config.toml
router_score = "softmax"
balance_loss = 0.0051
router_noise = 0.1
n_head = 4
norm = "rmsnorm"
rope_fraction = 1.0
parallel_block = false
init = "normal"
init_std_up = 0.0541
beta2 = 0.98
warmup_steps = 517
schedule = "wsd"
final_lr_fraction = 0.0
train_tokens = 246200000
Below are experts of layer 2 (counted from 0) of a mixture-of-experts language model. Rows are named router (the router's row for the expert), down (a neuron's output weights, with its number) and show model dimensions 0-127. Each number is 128 + 32 x the weight over its row's rms, rounded and kept within 0 to 255. Numbers have three digits each.
After each expert's rows: "raises" lists some tokens whose logits its average output raises strongly, later layers aside. This comes from a sample of Wikipedia text that the model never trained on.

# expert 2
router:085137135135146150113187146086145103121070133120110154109105147156124098130186101133168069111124150157138068135090171178097153167166121175124138119093092109114125146118108089155097152132126129072099129184187122098102174087076202187096086075081104168176117128123157130147166137089165155132099126075138067052166140121159154150096062120129151174139149106079092149139139111115103151149127
down6:163126100125087136138101155178090082149037079158070080181127135156097114129192157131142149151096179146170171133099158112132110153156158119142107155097119099148126095118119113187167158114090083106136183136094132114114188163161084110122132155134047174073125114112175140131122123121157106144167154091088130178128140138091100098164135126079146090082125182106089082164169117179174145121131
down7:162204136132163159188089121134109149185099131102180107165118125111130121160112170128104118160093162086107123137122135146129099157114180146173113168108093109151089151130128104148131179150104109179123191127092183101126066156177084132142119122149120096080128139139152116139137025141143130102129096093062108157122133169123132171087148119109202114142139119181100053125119205131130087075145
raises: " ", ".", ",", " and", "s", "-"

# expert 9
router:079142124126154143108186150085138115121090129115105150106108140146117107129181103124174070107121146156133048129096172156098151166180117167134125113106096103105116143118100085159099158146127110065121118162178117090086170090071203181104093082058115156185132137121152134152182147079156163129089130063135074067166119132153164154097058103129154176129156100089124144124149109118124147157121
down19:117124117105176138153169122121088144192158100111132093131119165167099171151134085088091158135102141127064128151089085167146120137136158128180093087091154062156056155241149163096138115145095128198146185130144138149070142174185119141092127136191137126116179106136162161170118075143135138082171120130145140163146157123137135120134138127089174126089162133112154121106076089124155134100094
down20:126078117099105110101103090163132155141159119117136174095134236073146101123115132087073099140109121118122146172113088147165150089096134157117103117149139196122139145165116137109131072143123138149142173093093134184066162115163090139089173157131116094096185066106151134123056146134120124139122147121117155149125188055167153086177100092194123093075086094090116116170153098109127161134132
raises: " ", ".", "s", "-", ",", " and"

# expert 12
router:071137136137137162103185157097141117126079122122127160109097129146122109125174114112161069123130168148128067122085163171097155176187130165118121114099104115111132155112113087146093130128120123058106125184189108098090161073076185179103078096071102166188124122120161136150161136091153157128096126067137074067176132118153156163099056114125148165125165095076101147142148111089115149157135
down6:053140113129100146116127221162149122086140147137133151160111097144117134101098162161199113160086165111204118108138141086147126127106137128149109091148142096136142119078059156160154118097118148118144117160095097116158173121097172102106170073087113183176125145114116067097102188117166142104181160139143089085103072169103130068136122093104090178135134104150188106058149110157126118130133
down7:132145157143094194176131117142144181141158068124171153186134055153131179106127157117101094098118139114173131128111098125170093113167157161145081126093136058186072157103102171196131139141105139149113116168164193149070118134157138100166084162094071131090099170120163112080071078157124092093167145118091143139148126113130108128145111128132159144144140094126140057115136139148139058093110
raises: " ", ".", "s", "-", ",", " and"

# expert 8
router:078139126141152149092183156088136100111071125122119152099101141151115111141185116117170070108121163160122055131092170165101150160173121156117131126111107111116130144137120082155101149136120117068112124165188121097079173086082200189096077076078105153185141109132149143140173141100158149137105126066143071059183128129170147139095063125132170180137144102088104151138139095107104141147125
down6:186112129150181148134101056126081119122089125090120074055120075124087131122050183096111152141065138152163105134105114114219139164137158154116135203108147137103108153117124136086127118158122120167203096152145124180135103171119079159165126133171140096143181115108129112184095124149182138112142169145100138107094085174085124090111111110134104065125137101139142101153118113147132125100075
down7:092126103152175089122154085154105098157083123164130126140121031159163123141171097108039116117127146122145068168155140133182136156099128157155161219156169167136139138143106126096091169132135122175170164163195107096087132120146172125079130139127139111077120162150096170163159106171164097130155111122140159164129034143121115145157095111105159108102160143121115141199158120150164108118122
raises: " ", "s", "-", ".", ",", " and"

# expert 11
router:070143142133145149111192158101126095125087125121131140116097125159118109132170110102162072114124145147126064127085164171105138169190126167122136120088086102110130146108114095139102144134109119066119121169194112116079188079086194172087080086062113162184121137125150132167175125096164147130088127064154075071183132096165159143108064111123152169125147108088097149134142094107128138166129
down6:113168126117141122128071149101114172157150131116096183108133133084168126181208090085166129074110073133132123103163138132125122159172176170198148133108088055104111131096133129161189136134100081146100136144128155058138134101147117166093145142114116114146094154152117157155119056197133100133132118136152141181186146118055123114133181144095119107184126102154078163136139128128130156090054
down7:165124123142152094132122091097091124152103067158186125158158110118151138152173101079076155130128105119143177147086134167180121135136108140167131131094155120134116163165113141099171113154092102207118162102176124156094101158160140175154153119154116148083124120127114138125127022178094089122112148143080111146172203207058140173179141131109147101122167143144124103116155148173157054115130
raises: "s", " ", ".", "-", ",", " and"

# expert 6
router:066143144135138145114190159086123099119086129112106159105096138145128104126181111126164078105123162147136056144083160159093160174168133166115128116099108116119128135134106082156091138140121129070110133173183121101098165085071198186098072079078110166170135128124161132154154126081157158132095129057132081063167143099166164146097058104134146178139160102072109148149151119116114152155129
down6:152156105147062167113165131138134137128112156149110157064090131166182124109158114144130102060144125102121052085168092089064113122161156084078133139099109071106114146155127143128158084175165110138113109103140075068111184148146129125108152119081145099103115154107086120164090187110195103140124126138107186155156111151147120135121133142100170142061121155159155152080168096206109078127087
down7:152210126121144165175125145157152106138088097147137092182122128122117123124107114111129172131085163140130141177095134137158110121125179126160137192116125068131080132135144135125155147119130112179140114169138146132092086134197119115112136144183101114058160132100141112137107000135119073056095115102104137116117198102100129137130158166150151126159172108129135112105164134140130074063086
raises: " ", "s", ".", "-", ",", " and"

# expert 5
router:083142137140132141105182162085156093113087143120120163117109112159119100135177104119177073117124161149118057142082159181097162166189126171116121120086097116109124130106112085149097148126131110068120146158175119076089170086077204191107088087072105166172139105123155129137157140091166143131091127068139079062165122114170149146101064106135149188117154112079108145130149107125110147149119
down21:105163090117125126103103165157146141136160134167137175161078129163139137118172109154109166159119113121089216148117103120194103140107161109122089107082065111171164150072103159129079106123116069124082173100100146146156105125105104114171114166139062151131096092153160103152086133150125132075149059099165141103156093192147164105140194123132110132130167127170170101042153142135109090086125
down22:145152111195116134143177179148125133146115110164093151128131119087125125118113107107119151098090119163089133140092083170100048115170133106130100152102106128121077206126182108103173147161063085156183068173199160169101113099152089097104125186079119087099067159081112164134156091114131143175083116100107147167144141099100108164171133145148159120108155122133089122170121073152125085115110
raises: " ", "s", ".", "-", " and", ","

# expert 14
router:071138121127140150117198151085139125112085127112106162103101124148123102134183126137171069110131155145116068136084176177112149159173132157115122115107116124112122147149105093164109145141139118064093127156168127095066162093069192199126064079062093165180133119127142132140165156088159142126097119065132067066182121140151151156110062108137148181143144098080115142139159119112117157155131
down21:143107115147106124122108097120096127128135147142127121129143101137056123164185119107130132090046148174147136132124160098120115125134093129131167138080141255098124120159136144144137103104094132108126088100128143111118135111094123075093110111092169132101133131114112129128125211114135163104125128106086169097127118068158062119127117129087134113098075144150175105158128085124192064137098
down22:210204148132176130130197133187168133162057093123130050115088148130133157159194116122086172126149116136092150145105123169174137079158147146109152144086100093147194168159125136159140148120131125147135092119080156147094159115174071097160134140181083121116092112117169121113091107184148124110121132140164089119168136144150122180134145091170130165142156158165147046156124151120132131097115
raises: " ", "s", ".", ",", "-", " and"

# expert 4
router:070136130115137144107195146088140105135073121116106173126106120156129112136185112125167078113121161136129064136087171159102165171181121171114144123105112093118124151111104087164088139139131116072106138159182126104079160094059203188096081089062105168181130116121161134144161132093161145135098125067137074073166126107151151154103068111136158177134162097083114150138150102113122160160138
down6:165162150142141136133118132161128176125131141156134093166084101105131117135131121076074149130102112122153125098111123172154105138138181144178131138060110064166112158134161090138154146120121100142143170120140162108075060158194091082122088166141101102064151145098162171114122027182086105098117098077097115136126132092088141164132147113167183126151182114124123072148166181139145112071071
down7:129204156122132171146151157026153117113116111151082123136166131174132132134039167169128134117074128183129145126060140128138134098126109098126109156145119113203116133101145097175171171165138095126158146164133160170134090135175106156173098168089118164092136147152135123100106115117167109112138076121122099113184131138077106146077160121127144126163187182110081090079189119161130100082124
raises: " ", "s", ",", ".", "-", " and"

# expert 13
router:090138133141157145102200153087143128097083129126111145101093123156124118130194099115152075108130164156128068127088163162102150163188128157130128127088097101106130140121125095142113140141121129063114118166191120097077170083081196185100067080063111158177116128124141153155159141098153154136097119061143069068175133116162165142109060112129149179139140111077107146138146098109110157170121
down21:143154070123185149148174114139178137188110084158158088156120116127115129110127092117054145167148131107130156130140136164177157138181100154167088138090168075141063176156161129126139136116129050173144170117168126130115107170114073103121092153116119107092125138103141159136112055131120079079103124105080152136077182098062136144156119114134145135110180077161108097155187115123169089083102
down22:165102144148134146093146133170166166138147131095165158166123079112147116131130140099099187146158123150115159208155120133104112082149117113124163223146139125111088209141184098076105114117118086158163149141125207089081052180163131106136116101165103138052170083140095105110143077135129122120194100099106137122101134095108119165131169128107206129113144129151118115140157145153145081148113
raises: " ", "s", "-", ".", ",", " and"

# expert 3
router:085151135133136146105188145087129116125092125120125162119107125144123102132181105125166067119129157157123056132085167164095149165182118166120120118098094116107128130118117094164105138135129120057110124174190114099084159084092198181103077075069102163173138132118148138156160143083151165133094120050138070053173142109162161148103065099120154183135151117083100139135151112102101159145122
down6:191170170145166098137139110102080154130105073111115127120085117130111135109108129125063170162131121107115167170105125105159116117175142156141109151114103126141110170163120162049139147148162095085092162171167172183051069119155070072107106156145105136097128117124153126137096029154095131078139126148129173141145157140111139115150153163107154137076147143179148058144144140137193081090126
down7:140179137151175189194183173169114088101095146116125094125106064182119120096147092140086088118155124167112108135145113167126129140131140073160106142188065071145120097156144125210128155168153101160167122111122094126127156149142155150167131129141088141103151150050081123157130086117111107130153098121171143145154137067126169139146111153100160166153161086146163101092170170123096130040121
raises: " ", "s", ".", ",", " and", "-"

# expert 1
router:071146117126144131091191163081111109099079110130118140120133125156103127123174116114166067092087166149116054103100168140109143162174118156089132119114101090100134140131096088135096130129122129069126110157198111093082165074113185199107063073061123153168128146144142121122187122108155173126104135077120075068186129132151127160123076123117145190136140103108095138151140099084106139172126
down21:094218053091135198158166138135138118110086129125115077162106121116082140103156139105146144134160187081196110094126079106093142112070160125149039162141114121112125159129128116152124167126118095123149087163124177152108087128146133190118130181152108158128100079107166126128172055114110088119103093104093115097140117151132118171153096145119112150117189090157114097127155097152079076086110
down22:099086094137108119095096124114151111120090139080118096090143183137091113144153143127133168148058159128180178078110140150134104165138159139146119136199169132078161156123125093119106123119134154128124142137132149076244089064111133097147177120104186119160155124101095111122150209076136122114211120147195103141086074160152123131125179092109081086082109114141110105157126142145132139145119
raises: " ", " and", "."

# expert 15
router:069147138134139150121191151094138098139069127108113146095103110146134106138174106132162072114121154152128061133091168194098146168191126165124130122090107108117134144120095087158100141136124122072114133172179120121090165095075195179096080087075098161176139119112148133158173143077162153145091120072139068064180126116160158148092061116132155177135165107090106146130142111119110151159118
down6:109144160162119130108142117186143164169120148119135148141170137130153173086224142116142154134124144115117153147040083161080123093142147074117156192153141161084110155109201133127114118185110147150183100156142176123087115110180135085102066121131104155122151139160126129187089098114134096096138098117054158139143164154111129107134090168126152179151172123073135043152156117158127118089121
down7:168193152136120173152113117126106159139098057197106074169139052121122134125128102120099136127132154155132169152099196181159097119093126138207121103133144099145101170129158163075157130120147071145170140102139165174098098157157128109161115175120140111108158115101142174163146013159118096081153075144108116127121137129129088144107075153150162138153155128164135076108140167158157106088129
raises: " ", ".", "s", "-", ",", " and"

# expert 10
router:110126072144093190114113125138123122098127163079136134108098132102186097058122131191110144180161136135100169197185152092177085059090133096193152185089104187130113127150098129111147133108163096166154145077120123138200139118113134122101122146161066118158094186061148141131106146162129106126097119175109179174139113085128141105160089099130128099107138108115150148157168148108139149085172
down21:094053137132171114110179141075077125128101132129125176116115177108132100117109121164099117142130124154141139132152110118092118083167091103188086111101108167099096116187130155091165103111127131141128091111117088134154145092141155123116104109093107126148208156097122174097134255135120111171084150138149111133126129106158127164219087106136103053127191137078125172140091146111121150132116
down22:105087186132153122124146121137119159069140108113168127117156125113083142138184097098140196199080156140103121127139140137124135164159108131118149153074154185096167195096145085130061131153164175085149117151095125130101119144072111119174123169171121119141116080133153105083133162114189146122138082097134086128049148092100107137163168100062077128186138152171132107205115101123123139148156
raises: " ", ",", ".", " (", "s"